{
  "num_hidden_layers": 10,
  "hidden_size": 448,
  "n_experts": 16,
  "experts_per_token": 1,
  "d_expert": 320,
  "d_shared_expert": 320,
  "hidden_act": "swiglu",
  "moe_layers": [1, 3, 5, 7, 9],
  "router_score": "sigmoid",
  "normalize_top_k": false,
  "routed_scale": 2.0,
  "balance_loss": 0.0043,
  "balance_bias": false,
  "router_bias": true,
  "scale_expert_input": true,
  "init_std_router": 0.0225,
  "lr_router": 0.000528,
  "num_attention_heads": 7,
  "num_key_value_heads": 1,
  "head_dim": 64,
  "vocab_size": 8192,
  "norm": "rmsnorm",
  "norm_place": "pre",
  "norm_eps": 1e-05,
  "positions": "rope",
  "rope_theta": 10000.0,
  "rope_fraction": 1.0,
  "qk_norm": true,
  "attn_scale": 0.125,
  "tie_word_embeddings": false,
  "parallel_block": false,
  "init": "uniform",
  "init_std_qkv": 0.015,
  "init_std_o": 0.00335,
  "init_std_up": 0.015,
  "init_std_down": 0.00335,
  "init_out_by_depth": true,
  "optimizer": "adamw",
  "learning_rate": 0.000859,
  "beta1": 0.95,
  "beta2": 0.99,
  "weight_decay": 0.23,
  "lr_head": 0.00313,
  "warmup_steps": 390,
  "schedule": "wsd",
  "decay_fraction": 1.0,
  "decay_shape": "linear",
  "final_lr_fraction": 0.0,
  "batch_tokens": [32768, 65536],
  "max_seq_len": 1024,
  "doc_mask": true,
  "train_tokens": 333100000,
  "max_steps": 7208,
  "dataset": "wikipedia_en"
}
Below are experts of layer 3 (counted from 0) of a mixture-of-experts language model. Rows are named router (the router's row for the expert) and show model dimensions 336-391. Each number is 500 + 50 x the weight over its row's rms, rounded and kept within 0 to 999. Numbers have three digits each.
Before each expert's rows: a language model's description of what the expert responds to. This comes from a sample of Wikipedia text that the model never trained on.

# expert 1
It responds to: Football career tables. Cells, numbers and pipes in football club statistics tables, plus auxiliaries had, has, have in player career prose, e.g. had a loan.
router:458607478479551436509562410508473540411537418490497488561471517487440482447449517542657558481539562397575551533468493449490519450542534497538493502396527469485515567483

# expert 6
It responds to: Coordinates labels and table cells. Colon after "Coordinates", the invisible mark after W/N coordinates, and table pipes or cells in sports and election tables.
router:578540496531441556473537507501480554417442511532417483603538509525535497349515519434543507492609516487560540501390557425425512480497486486551496553475510518458469534529

# expert 13
It responds to: Prepositions and name pieces. Prepositions like over, into, to, by after verbs, plus fragments of personal names in British political and office-holder lists.
router:503535533543454532461600473499514607511480520504445483541488491430521518406596486488510512423520490454535404479490545463430460486450483471572433581505560458494382427566

# expert 3
It responds to: South Asian names. Word pieces of South Asian and Middle Eastern names and places, such as Bh, Kh, Raj, Pakist, Ver(ma), often in Indian election tables.
router:464556535515547570494577490508497516512452528478422503500508451542550462482586503454548505457500520473462468532524513463449545484452555558428491613482519463472466547572

# expert 14
It responds to: Paragraph breaks before headings. Double line breaks ending paragraphs, track listings or award lines before == headings, plus table divider rows in discographies and succession boxes.
router:443600539451592502408567469457485594372497524507500451537534545464486526410542496437464463439526433495559485566473602455511585416504535439572562596456522463397469511517

# expert 9
It responds to: Review attribution verbs. Verbs after a critic or outlet name in music, film and game reception sections, e.g. called, gave, assigned, plus song track-list parts.
router:549541567458498516462480420495448587408577584502555488544543557577419475401436506475598528448485478383649531530445517472492553513562490477539461513474499489479497564475

# expert 12
It responds to: Plot-summary verbs and nouns. Verbs, their endings and nouns in plot summaries and personal narratives, e.g. discovers, contacts, attempts to, home, daughter.
router:478551552524592440455638479569533593474519519515575516484429488575449444389490528479510490555477447462515556531519585563436479430476508483521558557372465466503533491551

# expert 8
It responds to: Math, headings, function words. Line breaks after LaTeX math blocks before headings, plus common function words like the, and, but in running prose.
router:474575485503517459531588494517486487534474615495466454453554595511439491453525513468454514515636407452470448473578605564442515546555550481464550545548562470550417468519

# expert 15
It responds to: Article opening lines. Tokens opening short articles after = Title = headers, e.g. coach, tournament, Genus dashes, and non-Latin script names before born.
router:441608482608542511497609495545481524507521561472485415588488565488543484498441412529504415446537500516524502466462511487520533539505563495486511451398523495430366503481

# expert 5
It responds to: Scientific descriptive prose. Content words and sentence breaks in scientific, medical, climate and demographic descriptions, e.g. found, below, treatment, effects, However, living.
router:591529474502435493519542533635534489510509462492463489482430477561408440454558446396540491501556432381476484559574535580406506476613486521398527515462568491465442513564

# expert 0
It responds to: List and coordinate punctuation. Line breaks, colons, slashes and symbols inside infobox-style lists and coordinates, e.g. "- Date formed:" lines, 37°03′00″N, commas.
router:565537516563471540551509498539448563530540451467418490529468436443507438409420359442477536577457453465537538469444482480554541521444573579432464521418496530465424503553

# expert 7
It responds to: Infobox field labels. Labels and values in infobox-style lists, especially taxonomy fields like Clade, Phylum, Infraorder, Domain, plus Released, Founded, Country, and table years.
router:434582499483524542461521431602538528433532454394490458504523478568460552400549447451525481423526509469459556428526521524393551495555529447489553468416547466373463432428

# expert 2
It responds to: Military and vehicle terms. Word pieces and words in military, naval and aviation text, such as Army, Air, Navy, Battalion, Squadron, carrier, rockets.
router:417538501557410550421544520491519501501538566468395548435472414520465418452503532468553539457559645427480524484440489475455527491409535422504519433488508464463559524540

# expert 11
It responds to: Common function words. Frequent function words and punctuation such as of, the, commas, and the as in such as or notably, often in credits and lists.
router:484557607482498591497564509527500559441504488529479505531419461532439477489566473409512416481553446504496531468478528456503602430539529461506543511520530483497404450472